{
  "n_experts": 128,
  "d_expert": 32,
  "init_std_router": 0.0236,
  "norm": "rmsnorm",
  "rope_theta": 10000.0,
  "parallel_block": false,
  "init_std_up": 0.0277,
  "weight_decay": 0.074
}
Below are experts of layer 2 (counted from 0) of a mixture-of-experts language model. Rows are named router (the router's row for the expert), gate (a neuron's input weights, with its number), up (a neuron's input weights, with its number) and show model dimensions 0-255. Each number is 128 + 24 x the weight over its row's rms, rounded and kept within 0 to 255.
After each expert's rows: a language model's description of what the expert responds to. This comes from a sample of Wikipedia text that the model never trained on.

# expert 12
router [129 101 136 143 138 157 103  96  98 154 129 111 142 140 170 125 139 113 140 124 157 147 112 107 182 149 117 104 139 118 119 185 140 118 147 131 109  56  89 104  93 104 162  89 132 136  90 163 150 172 119 126 135 119 164 100 154 138 160 172 150 138 103 119 158 129 162 141 125  98  82  73 136 106 136 105 123 131 127 105 147  93 112 104 106 167 122 153 141 118 118 127 142 117 160 121 129 156 130  92 138  81 127 138 115 139 142 100 144  94 102 117  69  79 151 112 123 129 127 124 155 124 109 132 134 127 183 145 118 127 175 129 128 130 110 156 119 149 160 159  85 120 125 158 127 144 156 156 121 114 124  73 153 110 150 157 144 154 109 149 129 148 139  68 152 131 153 108 125 114 128 157 175 139 144 120 143 142 149 143 115 129  96 124 137 156  94  86 127 171 143 155 140 149 137 137 144 154 174 156 112 144 138 135 126 103 134 144 118 142 105 108  77  93 160 118 174 143 149 138 107 130 140 116 123 128 109 101 142 142 113  87 108  89 146 143 101 134 113  94 153 102 107 160 150 131 110  78 133 152 147 131  95 141 136 136]
gate2 [ 96 101 139 131 120 129 117 100 101 125 135 109 125 122 182 111 100 146 181  92 153 117 130 105 125 147 135 123 165 111  83 143 116 119 150 143 136 149 165 141 112 145 103 126 166 130 167 159 115 134 103 142  98 208 123 131 169 107 164 104 122  73 135 135 130 160 179 143 106 121 127  93  75 121 137 136 116 113 126 131 102 135 150 143 136 151 111 127 111 102 122 100 146 113 105  88 137 166  88 177  97 116 111 108 150 154 146 169 160  88 121 137 134 139 160 125 115 123 149 133 122 153 121 102  92 123 123  96 138 155 121 151 132 140 135 150 117 149 126 161 130 117 123 150 131 124 127 104 132 133 120 163  79 142 132 190 152 142 104 133 100 126 160 134  74 129  92 160 110 128 109 135 102 133  87 133 100 130 109 138 116 124 150 136 145 115 109 106 115 135 100 152 123 115 158 102 159 128 107 112 106 142  96 111 110 134 127 111 149 129  86  88 117 132  84 119 184 150  93 130 171 128 105  97  78 164  96 110 102 120 128 102 170  80 111 150 112 103 137 122 104 161 143 152 142 144 157 179 105 152 111  94 127 148 122 114]
up2 [ 72 130  85 136  76 156 158 110 117 103 139 118 109 176 151 124 152 106 163 126 120 134 127 131  88 123 110 164 126 175 144 179  92 135 126 138  99 129 124 138 119 145 154 116 110 143 120 141 138 157 155 114 117 166 113 126 153 132 107 141 119 114  84 159 126 146 124 143  98 161 155  72 136 138  98  89  79 137 148 124 111 128 117 122 118  65 134 132 134 131 107  95  99 132 114 107 103 143  92 158 137 118 147  99 146 113 100 146 107 167 105 121 102 182 133  46 100 109 183 104 145 174 103 127 191 121 103 109 124 138  95  96 178 128 103 134 124  96 158  91 170 143  99 148 135  83 131  93 134 119 127 129 104 158 124 126 108  98 103 123 148 132 154 119 107 151 145  97 126 126 104 143 138 126 145 177 122 163 166 119 149 131 144 124 101  89 159 121 115 109 120 131 135 132 136 112 149 162 125 132  61 114 133 140 128 147 117 142 131 135 113 156 133 112 145 145 137 121 122  98 117  96 154 113 103  96 107 157 117 106 156 160 107 124 141 129 103 145 110 130 115 168 141 111 132 130 114 131 150 138 114 144 152 169 139 141]
It responds to: Digits and years. Digits inside coordinates, ISBNs and table figures, and years such as 1963 or 2006, plus function words like the, a.

# expert 18
router [117  89 112 126 146 116 162  98 119 151 150 107 148 141 130 179 100 175 122 114 171 112 137  67 149 159 153 107 139 138 155 159 148 114 144 148 112 123 128 113 117 107 163 118 111 136  86 153 166 127 124 107 181 151 116  96 137 154 121 139 166 142 103 128 146 146 138 104 120 132 114  72 128 134 144 122 117 119 119 113 107  74  91 117 130 180 110 158 168 147 150 148 137 104 126  97 121 128 101 106 135  78 136 145 126 147 108 145 110 102 101 123 109 118 153 146 120  91 160 132 126 121 101 165 111  80 182 141 115  74 166 127 123 112 166 151 141 132 134 149  87 124 113 138 119 108 158 120 110 105 127  78 146 111 171 117 165 132 110 136 114 159 151 155 125 140 113 149 113 136 147 157 129  91 129 110 122 112 147 141 137 121  80 178 127 159  97 135 129 149 149 146 120 157 154 149 109 143 151 160 106 110 176 116 144 119 136 139 127 140 106 134  64 110 129 119 215 130 148 106 128 149 128  91  98 125 121 114 131 142 125 124 113  86 162 103 116 102 102  97 155 109 102 122 106 116 118 113 145 112 115 139  91 153 119 152]
gate2 [ 74  94 159 120 141 126  71 150 113 115 125 144 117 144  87 139 128 174 157 155 100  86 145 117 113 131 146 140 139 114 141 124 114 150 138 157 120 120  80  92  98 142 105 127 143 128 161 173 110 131 127 139 135 131 136 130  95 228 129 153 125 102 111 120 100 117 141 112 185 136 109 134 125 159 189 122 170 126 103 112 106 136 115 139 146 140 144 123  76 168 112 130 157 104 115  96 114 122 100 160 135 145 131 114 127 104 110 118 154  77 120 162  80 136 122 146 118 144 142 171 157 119 163 152 115 106 127 121 115 127 129  81 141 110 118 130 134 144 101 126 117 124  93 118 142 121 136 137 126 126 169 143 135 147 133 156  85 129 144 134 116 161  83  72 137 185 102 114 163  85 157 134 127 106 191 141 123 136 108 166 143 150 155 110 105 116  94  89 143  63 145 123 135 116 126 121 149 114 147 133 136 161 119 132 130 113 153 146 186 123 102 154 129 113 118 126 139 128 117 130  89 102  97 139 121 114  92 104 139 123  95 128 128  97 110 167  93 135 146 109 138 135 136 150 142 148 131 111 138 123 113 108 105 139 105 144]
up2 [125  87 102 142 158 143 123 127 108 119 101 154 163 103 105 162  98 155 163 168 140 130  85 122 131 146 156 120 111 128 153 120 127 145 100 152 112 102  87  94 135 146 118 159 150 138 148 133 155 133 108 176 149 123 103 139 106  94 123 115 132 125 129 134 128 108 135 115 112  97 119 103 136 146 152 119  99 150 146 165  90  85  93 138 131  88 141 135 115 126 166 104 122 110 118 151 157 136 149 157 124 112 132 110 159 111 152 124 117 143 118 142 105 126 132  92 146 120 108 130  99  95 116 163 130  98 131 161 176 116 114 172  89 109 150 154 132 127 170 149 136  96 120  81 114 167 122  87 131 151 138 142 111 163 123 174 140 122 116 187 132 146 123 128 173 155  74 140 109 138 131 124 136 118 120 148 114 142  98 131 149 115  88 119  72 120 126 130 133 139 115 132  86 104 141 114 113 126  47 189 100 110 161 131 165  86  94 145 135 135  98 131 202 112 128 142 140 134 124 197 141 145 116 136 123 162 148 112 119 126 139 123 128 168 129 154 176 153 111  86 137 127 122 137 114 157 125  98 151 135  95 129 114 118 136 145]
It responds to: Infobox field labels. Field labels and punctuation in biography and politician infoboxes, such as Died, Occupation, Turnout, Majority, plus commas, colons and table pipes.

# expert 37
router [ 96 125 113 134 113 116  71 150 129 116 157 113 115 178 125 134 122 129 131 145 108 115 133 127 136  90 131 142 117 111 142  82 144 113 151 144 139 129 149  93 117 113 144 111 150 110  93 110 152 122 144 118 177  92 132 127  96 112 104 130 131 166 137 151 104  79 121 125  82 114 110 104 121  85 122 141 111 127  93 144 162  86 155 136 120 109 138 166 127 138 131 188 122 165 130 128 143 146 183 142 129 130 148 101 140 104 101 107 141 102 137 160 142  97 137 111 129 116 124 118 133  68 126 126  96 146 125 155 106 153  96 134 122 128 120 156 160 132  95 114 121  72 164 145 139 109 130 160 120 119 127 167 127 152 139 134 135 139 180 119 141 144 140 154 140 104 154 164  79 112 105 162 152  89 120 111 128 137 146 103 127  97 146 115 154 141 119  75 154 166 131 135 142 174 107 156 156  86 138 100 160 121 134 103  78 128 111 110 110 124 145 122 112 103 128 140 160 168 151 125 124 177 165 100  51 136 142  99 161 168 102 134 107 104  70 131 110 107 127 150 108 104 103 126 121  84  91 130 124 110 132 158 143 113 141 111]
gate0 [127 122 153 125  81 133 137 128 109  93 127 188 139 111 156  59 118 176 154 101 137 114 145 155 160 122 121 112 117 125 117 131 151 115 133 150  63 126 116 124 145  94 158 154 140 142 168 151 136 125 114 124 146 127 162 126 128  92 145 122 121 135 160 126 115  95 117  91 140 133 116 119 113  97 164 142 143 133 159 142 108 142 119 134 151 111 110 125 118 105 113 140 131 107 121 110 140 169 148 103 127 146 101 106  70 107 137 112 120  90 147 108  89  58 125 156 140 169 157 160 202 170 163 121  99 121 144 123 135 173 149 121 129 147 130 120 131 126 150 101 118 128 158 127 144 134 108 125 131 137 129 124 142 146 187 140 160 119 111 139  92 158 120 144 166 131 142 133 136 124 168 170 139  65 127 125 107 148 133 117 118 152 143 130 138 143 106 120 156  98 141  99 141 108 121 131 120 122 129 105 152 127 100 157 128 152 109 157  85  92  90 136  89 102  99 104 150 150 134  97 114  81 143 127 125  92 150  95 111  88 178 116 140  91  88  85 140 108 116 131 143 125 134 146 155 108 157 199 111 152 148 138 117 130 127 139]
up0 [118 134 122 111 112 121 118 120 152  95 143 150  75 143 138 135 103 122 120 138 135 125 113 108 139 103 113 103 134 179 154 150 155 150 126 142 131 127 102 130 108 175 159 107 131 189 106 178 121 109 190 134 153 131 115 101  81  96 138 132 122 162 128 124 120 103 148  92 138 154 125 103 165  93 152 114 147 130  84 139 112 131 146 118  84 133 136 110  76 143 142 132 127 139 104 138 132 124 130 117 118 141 103 162 145 159 132 128 133 122 151 117 118 123 154 133 144 150 118 133 173 107 111 117 112 143 182 122 136 112 131 136 117 106 111 138 142  96 145 180 133 181 110 140 107 126 143 121 120 177 137 110 154 106 128  86 176 131 129 153 118 151 119 109 130  77 149 121  86 100 108 128 154 119 154  80 119 114 146 115 151 105 184 133 160 112 129 119 132 143 146 116 116 126 137 146 127 133 162 114  92 149  95 154 172 119 166 135 138 107 134 158 138 179 131 122 135 135 149 156 159 132 166 138 162 138 128 111 108 163 131  98 119  37 153 115 122 154 153 134  98  98 103 138 161 101 144 142  95  64 101 156  81 145 129 127]
It responds to: Early word-stem fragments. First short consonant pieces of words, like c, ph, w, t, ex, pl, re, as in Postcode, Telephone, Excalibur.

# expert 58
router [118 146 136 154 147 114 101 161 136 163 126  89  78 124 165 134 118 138  97 128 128 158 161 137 145 158 143 136 145 106 135 123 112  77 111 167 150 105 111 138 109 141  93 144 136 107 147 129 136 170 121 142 164 134 107 141 159 126 107 153 139 125 108  91 149 102  72 120 115 130 107 112 124 100 142 132 103 134 119 121 155 129 103 129 121  98 110 157 141 107 152 144 150 101 173 116 116 155 119  98 119 142 158 133 163 116 127 173 102 163 117 111  86 108 168 136  89 120 167 110 141 139 134 103 172 126 128 150 103  98  96 127 138 136 115 133 121 118 117 106 143 112  94 134 125 136  71 107  78 138 127 110 172 155 124 149  96 160 117 160 120 138  87 120 145 121 134  94 119 140 151 156 169  85 159 100 145 147 139 119 148 166  82 150  68  84  73 152 146 167 133 165 115 113 127 149 111 129 136 128 114 105 159  78 140 134 148 172 115 169 102 124 121 106 141 127 132 156 126 137 147 145 151  98 149 154 155 134  90 150  86 157 161  97 130 132  85 145 144 108 143 113 133 155 118 124  86 152 137  82 165 112 133 146 100 113]
gate0 [156 103 149 126 140 134 149  96 140 127 123 113 137 173 123  97 110 130 126 132 114 111 152 121 141 125  82 102 123  99 135 159 117 127 116 112 133 106 143 131 139  82 108 102 130 120 127 123 137 138 139 107 125 143 170 143 147 164 121 140 142 128 135 132  80 112 105 113 151 123 179 144 116  98 129 155 173 111 122 156 152 144 159 139 143 106 129 156 203 137 116 113 108 103 135 111 150  56 106 134 110 160 118 126  73 148 118 134 152 136 146 116 160 143  85 132 125 141 124 100 195 180 146 113 123 142 199 113  82 129 117  82 170 164 141 149 169 113 177 145 137 118 123 143 136 126  87 122  96 125 121 117 152 133  56 115 137 176 113 118 121 116 148  94 131 115 147 159 143 125 161 144  85 140 146 129 114 125 131 133 124 155 147 113 133 132 136 128 134 140 190  73 137 143 118  88  86 133 137 129  96 139 144  70 104 143 147  95 160 124 156 124 126 130 129 116 128 113 168 154  92  92 110 127 148  89 150  95 140 110 123  86 133 171 129 120 130 157 149 125 103 138 137 121 167 152 125 134 108 136 136 123 132 124 109 154]
up0 [103 150  98 130 123 125 120  83 127 117 110 139 155 131 140 119 129 139  89 144 129 154 108 106 128 147 134 144 195 118 157 173 149 101 114  88 165 136 126 108 107 121  78 135  94 117 174 121 128 127 148 140 128 111 139 111 117 113 135 116 156 127 107  91 169 108 155 173 117 103 139 169 103 112  96 116 116  99 127  82 112 150 140 103 146 165 106 117 124 147  90 124 136 122 144 139 109 159 111 132 132 119 139 134 139 165 132 112 155 104 141 161 112  68 143 137 108 124 192 129 121 113 140 110 164 138 114 181 136 119 176 143 129 131 153 117 143 152 163 154  66 137 145 129  92 142 128 149 125  88 144 134 127 123 152 160 160 127 123 109 136 126 105 131 133 143 145 107 147 119 134 126 125 132 124 144 135 134  85 156 172 135 129 116 116 136 142 157  97 149 157 124 149  92 137  94 126 170 127 107 165 119 161 155 143 112 145 160 124 160 112 115 122 104 139 145 169 122 130 159 162 141 160 118 152 120 118 167 102 140 146 127  85 187  95 130 163 156 111  89 115 130 126  97 188 109 120 159 104 167 150 118 167 161  79  80]
It responds to: Common prepositions. Prepositions, above all of and in, after a noun or verb and before an article, such as Commander of the Order, in 1983, by, with.

# expert 6
router [104 113 167 126  69  95 117 105 116 107  89 164  85  59 134 148 125 129  69 153 120 116 123 122 161 104 112 127 118 101  92 138 140 128 111 151 156  99 113 107 109 106 129 137 168 147 137  90 105 140 113 136  99  78 123 105 145 140 132 121 107 106 161 135 118 121 104 103 122 147 163 167 134 165 145 124 142 129 150 160 129  86 136  95 135 108 120  92 148 142 133 112 111 131 165 127 112 173 132  96 128 146 122 125 105 131 144 123 174 132  92  98 152 121 153 103 125 157  65 169 156 108 129  97 161 125 155 114 132 147 139 141 126 104  74 143 107 102 162 120 166  98 134  81 126 133 105 106 110 111 106 155 137 118 139 117  82 140 120 112 115 127 165 118 132  94 140  78 179 143 125 134 119 148 102  94 100 115 130 106 159 109 128 136 131 115 143 145 117 118 104 181 131 180 120 132 154 145 130 117 101  92 106 133 136 161 120 121 106 162 128  92 175 103 141 122  80 114 160 147 126 142 118 134 134 122 155 109 141 165 157 118 112  87 124 124 143 129 154 164 116  83 150 132 133 131 142 131 130 115 146  95 130 151 171  87]
gate0 [144 151 116  81 173 127 112 156 151 108 145 130 126 114 112 108 147 137  95  95 127 111 131 134  99 101 141 174 136 127  86 121  97 101 144 120 189 105 139 100 130 159 102 123 112 114 163  78 151 135  85 148 132 142 129 142 139 135 149 153 106 104  89 156 142 128 129  89  92 122 136 127 120 159 114 114 115 134 126 117 125 130 178 106 141 203  82 120 118  87 153  96 116 134 116 152 105 114 108 113 118 155 144  78 155 111 125 106 141 131  98 112 179 175 143 124 155 155 104 169 145 117 130 125 130 107 134 139 108 128 154 130 108 154  95 113 130 147 131 142 117 103 147 159 133 167 111 148 117 179 124 194 165 156 107 141 129  95 127 128 123 102 142 101 116 149 134 129 137 110 107 125 106 102 124  48 118  95 101 139 135 138 137  67 120 171 156 149 103 114  90 128 112 111 147 126 152 130 146 130 166 122 114 103 130 149  98 121 140 110 151 133 118 121 106 120  74 110 137  61 129 131 120 121 151 108 137 149 141 105 129 103  65 130 129 117 136 154 142 138 167 106 103 151 131 105 103 127 177 117 102 126 125 129 135 132]
up0 [ 93  60 133 123 113 180  95  88 107 103 120 119 151  87 144 110 131 167 136  96 156 119 122 126 112 148 163 138 117 162 126 106 112 119  91 136  90 162 124  87 101  79 130 132 141  93 134 113  81 137 135  91 135 124 164 150 128 149 116 147 138 131  80 119 117  96 112 125 122 112 167 132 169 105 111 127 116 100 106 152 178 107 123 137  83 140 155 130  96 115  86 165 124 135 129 120 141  96 124 140 144 105 122 149  82  86 123 140 122 102  97 140 150 114 104 168 105  82 133 139 191 116 145  99 162 128 106 123 102 138 151  68 135 125 134 137 117 139 111 100 124 131  79 114 154 129 116 134 127  70 101  82 121 115 138 164 152 137 140 138 128 152 117 140 120 123 110 121 110 107 129 129 124 135 122 134 121  96  95 143  77  99 131 114 122 118 124 102 178 118 105 121 125 128 104 146 123 114 116 183 156 100 129 124  91 102  95 173 106 108 129 132 187 150 126 116 133 122 133 103 136 137 141 112 124 126 125 150 162 156 101  98 133 121 125 115 163 140 147 119 174 120  99  86 113  88 140 174 144 107 105 150 103 142 137 137]
It responds to: Mixed numbers and suffixes. Adjective suffixes like -ial, -ical after science stems (bacterial), plus table numbers, dates and percentages in biology or data text.

# expert 4
router [ 87 148 124 126 128 146 112 150 131 115 132 137  90 123 129 104 136 118  87 153 148 107 157 124 101 100 106 154 144 131 127 133 124 154 127 134 142 143 139 108 130 110 121 119 166 132 101 130 153  80 127  57 131  97 136 156 130 106 108 166 149 172 115 152 132 100 118 105  86 107 111 153 131  82 105 158 160 149 110 139 111  72 135 149 126  99  95 122 112 114 146 163 144 121 152 143 166 179 162 158 115 131  99 137 112 158 130  95 124 151 119 135 148 178 125 102 132 116 103 120 107  28 140 127 134 153  89 133 141 145  99 152 111 131 155 140 128  99 111 122 152  97 170 155  83 130 157 154 137 141 105 127 103 121 109 144 133 139 159 125 106 131 146 129 128 138 138 145 113 144 114 105 132 124 117 155 179 165 128 150 139 100 145 101 172 108 174  99 107 150 121 132 184  83 128 186 123  95 128  95 145 162  77 110 117 142 107 101 105 122 150 120 142 137 104 138 118 147 120 152 101 150 152 112  75 109 136 135 125 103 121 153 113 148 129 142 124 131 163 144 120  75 116 121 100 116  97 150 141  93 102 143 110 139 155 140]
gate0 [143 121  96 156  83 142 139 127  90 123 101 121 115 120 120 140 189 136 133 122 147 104 113 109 154 146 156 153 125 180 121 110 127 123  89 135 103 111 124 171 173  98  54 119 131 123 132 115 129 108  92 134 111 142 138 131 161 146 125 124 160 152 161 157 135 133 118 123 118 144 143 119 113 129  88 176 123  99 161 112 137 157 102 133  99 101  87 143 135 117 115 121 131 137 106 138 144 143 107 112 142 109 167 134  77 162 149 125 149 101 126 116 135 136 156 101 106 179 174 104 166 147 141 109  98  94 204 104 124 126 122 117 100 142 141 108 151 128  89  95 148 151 109 133  97 120  96 123 114 139 123 158 165 122 127 128 113 122  98 162 132  92 153 128 144 119 132 113 148 127  89  87  88  96 105 135 156 141 109 135 160 148 156 104 127 110 125 105 115 122  94 150 179 106 121 125 149  91 138 118 150 144 118 167  91 187 134 141 121 120 104 122 120 103 144 133 153  76 124 121 102 123 168 113 141 154 104 152 144 136 117 119 116 105 134 127 129 144 124 119 187 174  87 149 113 113  82 135 123 115  89  91 131 139 119 171]
up0 [150 130 131 119 171 169 122 116 127 102 166 112 139 149 111 155  95 160 125  88 147 127 151 116  88 121  80  79  70 155 117 138 107 148 176 123 119 119 149 143 125 138 101 158 124 140 134 130 128 161 124 150 121 108 145  92 114 168 127 163 140 142  90 123 102  80 172 116 117 179 109 138 127  98 136  99 142 134 127 146 157 124 107 136 143 120 122 163 162  68 146 109 166 140 129 127  86 120  90 157 116 113 144 135  86 122 116 100 119 162 179  53  92 144  98 139 127 125 108 159 170 150 118 190  94 111 153 134 146 102 152 103 134 113 141 108 137 120 131 137 124 141 116 140 153 104 114 142  99 109 101 165 144 105 123 143 135 121  99 109 148 121 138 134 110 101 119 108 112 136 112 126 118 123 149 131 100 124 146 147 116 140 123 140 133 130 132 109 131 158 177 102 159 146 138 134 117 158 103 144 139 131 116 104 133 127 154 160 162  92  89 129  95 106 113 130 150 167 158 149 105 131 163 118 120 120 142 107 150 137 171 179 125  77 120 159 149 129 156 108 162 128  69 150 131 125 116 130  93 157 156 156  93 125 156 130]
It responds to: Early word-piece fragments. Word pieces at or near the start of common English words, often after a prefix, such as re-un-ion, inter, att, author, per-mits.

# expert 1
router [105  83 138 113 110 114 124  79 107 149 134 148 148 117 165 158 122 124 111 129 171 117 149  77 165 139 122 150 146 123 105 154 122  67 131 157 123  52  85 121 125 139 129 149  99 125 131 144 101 150 149 119 115 114 138 120 161 166 137 123 143 132 100 100 147 138 120 138 151  99  97  95  75 118 115 135 138 124 123 125 144 139 125 121  97 162 102 135 130 132 147 135 148 120 199 110 122 146 122  68 152 120 145  99 118 145 140 124 137 150 143 149 105  81 143 124  90  90 130 125 167 149 102 165 162 125 172 127 117 140 149  88 138 135  49 146 108 160 154 123 119 117 123 158 132 157 148 156  56 126 148 119 169 114 163 107 120 164 126 139 141 119 113  92 127 133 172 126 136 153 138 119 142 162 138 107 143 115 123 141 146 136 116  98 135 145  78 125 115 148 169  92 159 150 131 124 156 175 169 101 129 134 141  79 103 118 124 159 111 156 131 112 153 110 131 123 120 137 140 157 127 150 130 111 118 128 152 110 111 153 104 140 152  71 137 142 137 109 105 107 130 108 122 149 164 114 116 100 127 152 149 140  83 139 146 116]
gate1 [135 118 152  45 122 131 165 173 121  96 125  75 116 100 131 159 116 155 108 150 127  83 121 112 172 152 129 103 128 155 156 121 110 138 155 127 135 132 165 175 171  86 123 110  94 165 120 134  88 160 120 116 138 149 136 132 104 116 119 135 118 127 108 115 121 144  98 117 124 134 141 111 128 157 113 114 129  76 144 156 104 117 142 129  89 173 115 102 113 122 138 133 101 163  85  60  84 124 138 115 109  92 136 153 144 108 142 148 157 139 143 143 150 117 135 179 132 134 115 136 126 135 192  95 129 112 141 148 134 144 126 150 150 148 171  99 127 128 151 186 128 139 167 165 130 111 116 135 139 113 133 124 109 103 114 103 119 102 143  85 132 139 128 191  96 144 153 122 136  99 121 111  76 156 100  90 122 134 124 144 130 111 162 154 174 140 111 122 124 114 138 128 118 106 107 137  95 126 121 174 151 130  82 157 143 129 105 118 160 143 138 149 110 142 141 103 128 116 157  81 125 102 124 154 125 127 121 143  92 139 137 104 136 176 158 109 104 137 106 109 114 108 180 109 121  81 146 125 132 107 122 124 104  94 121 117]
up1 [144 139 116 119 125 122  90 113 128 131  87 112 109 133  93 143 113  99 112  75 135 122 113 131 117 144 142 111 136 138 107 156 126 135  98 140 124 116  83 104 110 117 120 119 142  98 145 122  89 128 166  83 141 173 113 142 140 116 154 121 113 162  97 156 110 146 120 150 113 150 125  72 143 143 153  92 160 138 102 118 131 121 155 135 171 140 101  89 136 124 189  70  84 134 128 140  97 154 108 118 150 186 179 117 101 148 134  92 138  89 100 115 133 105 157 109  95  85 110 165 109 165 158  98 119  89 163  78 114 131 100 148 158 135 115 103 109 147 118 132 139 137 141 158 128 113 159 133 147 117 122 127 143 146 180 183 126 109 145 134 117  75  91  98 131 123 111 135 183 159 126 117 145 126 152 214 142 142 134 135 135 134 119 110 123 119 148 178 104 150 138 137 133 115 144 122 164 107 141 168 143 138 152 145 126 108 124 143 144 124 182  92 108 120 127 137 141 140 124 139 138 125 143 154 147 109 160 151 128 138 101  51 123 141 135 144 112 105 125 105 113 100 119 133 127 152 123 155 143 130 125 111 125 144 133 155]
It responds to: Pronouns, articles, decade digits. Pronouns and articles like his, he, the, a, plus year pieces after a dash in office spans and tables, such as 1965–197.

# expert 53
router [133  65 107 110 103 128 132 117 126 151 121 110 115  81 174 121 129  77  98 149 153 145 172 110 107 134 109 132  90 112 146 151 129 167 105 126 106 121 180 132 128 106 195 117 144 136 138 116 157 126 150 122 121 158 114 112 119 119 137 116 110 188  84 143 142 178 144 143 160 168 141  74 132 102 154 126 123 143 149 135 118 122 142 112 118 104 132 150 123 186 164 146 129 154 117 121 121 132 117 136 127 112 145 158 104  93 137 111 132 131 110 136 118 111 154 123 135 122 146 122 118  86 121 121 147 132 136 146 113 157 139 111 130 129 157 106 126 122  72 181 128 108 145 146 132 121 130 116 152 102 104 145 137  95 114 131 155 101 128 117 142 130 190 181 119  93 134 120 118 110 138 130  69 133 113  82  91 127 114 164 117  97 143 120 139 135 108 122 102 131 123 166 115 151 144 128 115 154 130 171 133 109  96 140 118  93 100  80 107 151 161 139  53 122 129 142 180 156 100  54 120  70 111 135 100 148  93 152 141 144 130 128 138  94 125 121 113 151 152 146  94 125 131 115 122 133 149 143 152 120 152 114 105 127 115 133]
gate0 [101  91 116 112 167 159 130 142 104 133 113 116 126 115  96  99 102 121 158 120 130 128 123 147 112  89 166 178 150 175 180 138 125  99  93 152 129 104 103 151 104 143 170 166 116 146 104 150 157 145 146 124 100 144 170 115  84 130 138 153 100 148 107 122 114 141 166  90 147 104 120 108 122 144 114 137  77 113 155 142 154 126 129 119 113 154 108 139 158 156  76  98 110 147 101 109 124 142 119 150 135 126 136 168  82 144 111 138 159 104 128 143 123 147 161 113 112 114 131 148  69 129 124 110  88  95 128 115 120  93  94 174 124 154  83 111 101 159 135 168 139 120 170 108 130  93 115  94 184 138 124 137 110 126 151 156 161  98 132 119 173 136 118 161 113 130 145 189 115 151 135 130 104 127 137 141 105 135 146 114 161 113 118 119 150 119  95 149 109 133 130 154 116 113 106 167  99 122 154 132 112  87 151 162 116 141 134 126 143 143 133 119 132 121 178 118 143 122 123  50 124 142 152 152 135 134 116 159 115 119 151 117 116 141 104 111 103 123 178 128 137 165 113 133 111 116  85 133 132 103 130 175 150 110 121 171]
up0 [134 138  96  93 131 146 100 118 113  80 151 109 115 178  72  82 150 117 139 173 125 110 123 126 167 124 110 110 131 140 143 117 135 121 160 131 127 158 156 120 128 102 129 104  98 119 110 102 140 128 145 148 132 127 110 155 148 135 125 110 107 130 120 105 120 146 141 106 109 112 104 131 150  97 156 134 108 129 131 142  89 116 128 120 121 159 102 166 118 116 167 129 119 138 149 123 155 101 128 106 134 119 120  98 138 175  75 163 124 120 150 113  91 128  90 126 122 119 119 131  88 136  96 140  99 148  95 109 138 137 162  93 136 130 178 133 134 152 135 166 112 112 118 108 103 121  85 119 177 154 150 132  74 128  97 204 135 110 113 122 155 137 135 134 108 126 107 139  97 127 125 163 113 124 130 105 188 128 145 106  88 132 160 128  61 130 150  83 138 124 152 134  66 122 153 101  99 127 110 160 149 112 159 146 144 100 107  70 113  69 128 113 101 129 140 122  95 127 126 147  91  96 117  75 112 118 120 140 138  87 140  95 144 163 163 129 122  94 135  99 142 123 110  86 126 100 110 104 155 130  97 148 112 137 131 146]
It responds to: Infobox field labels. Field labels and line breaks in infobox-style lists, e.g. Location:, Succeeded by, Edited by, Born, Genus, Time zone.

# expert 63
router [121 145 164  93 121  99  77 149 130 141 113 119 145 123 130 150  93 157  93 127 138 144 155  85 113 148 136 130 128 150 111 165 120  72 106 161 121  56 133 175 111 114 110 145 129  83 112 138  96 145  96 132 139 112 142 117 113 168 149 130 151 158 105  91 156 153  98 115 116 117 131 140  98 112 103 128 158 145  99 149 148 139 155 110  90 147  94 130 126 121 152 136 139 122 162  84 140 158 137 100 154  97 167  84 154 123 151 147 117 151 137 110 132 114 140 135 111 103 142 141 162  93 136 147 182 146 128 140  96 116 126 103 131 152 108 132  82 117 125 121 152 102 126 158 137 183 120 148  89 173 145 133 135 126 131 165 103 137 136 116 143 138 113 116 138 132 113 139 122 147 112 131 144 153 149 100 168 131 106 157 133 151  95 103 132 113  88 112 159 147 143 128 110 130 133 105 150 194 115  87 131  93 122 109 154 108 185 150 122 165 122  80 167 153 118 120  86 123 129  80 120 114 115  80 138 127 164  98 121 141 118 130 184 110  81 156 107 116  88 107 145 146 146 135 138 157  99 125 129 118 115 149 118 104 137 121]
gate0 [124 121  97 161 101 109 117 140 133  93 132 115 119 108 139 138 128 155 151 113  97 127 134  97 148 122 160  95 128  56 101 127 139 119  96 113 104 127 126  97 129 157 164 132 143 135 134 127 165 169 100 149 113 126 141 111 130 136 131 123 138 144 150 117 106  89  74 132 135 125 158 119 148 133 130 123 145 104 149 133 146 121 130 127  87 114 148 127 125 116 134 146 116 113 135 141 109 118 118 128 109 130  97 166 135 135 139 159 133 120 119 157 157 125  98 116 105 132  30 137 166 191 128  93 118 170  92 129  78 157 120  77 152 164  90 147 132 163 145 177 115 166 154 145 103 114  84 126 172 108  94 139 105 128 151 136 138 125 104 161 120 160 128 167 102 119 104 137 155 124  94 175 132 101  99  97 139 124 120 111 116 127 113 155 116 151 190  88 143 138 149 115  93 147  96 139 120 132  66 114 146 120 121 117 108 111 160 132 131 136 146 167  99 141 139 101 163 122 113 126  73  83 146 140 131 131 134 106 169 120 106 140 139 137 101 144 103 110 116 154 134 133 130 183 154 127 170 144 120 127 150 106 159 137  99 105]
up0 [128 123 136  86 118 172 137 143 145 119 128 123  98  30  96 111 129 143 160 102 128  80 145  88 125 114 118 194 185 155 124 177 121 108 142 134 130 121 140 140 164  84 143 143 114 108 125 108 116 119 127 112 110 125 121 126 130 138 117 144 168 104 145 122 129 113 131 147 132 118 151 104 101 148 139 140 165  96 101 150 126 116 172  94 154 161 113  81 121 106 103  95 140 136 115 128  84 121 146 101 168 103 139 137 152 173 127 145 109 148 105 147 157 163 129 148 104 130 139  87  95  66 162 117 101  95 140  99 141  98  78 182 124 134 184 147 129 125 179 185 157  90 126 175 127 157 136 105 114 140 141 142 163 124 123  97 136 110 102  66 137 135 104  92 116 116 122 131 136 109 137 122 134 167  81 128 106 116 129 121 119 131 124 132 128 113 122 111 143  84 133 138 130 110 116 128 136 133 191 156 120 148 129 127 115 106 130 145 114 145 142 120 152 105 145 146 121 137 128 112 167 153  99 113 111 116 115 118 131 156 136 153 141 129 132 158 114  90 123 152 113 133 168 117 139  81 121 131 153 132 132 140 117 131 123 125]
It responds to: Preposition "in". The word in, and also from, during, at, before places, dates and contexts, such as a village in Slovenia, from 2005.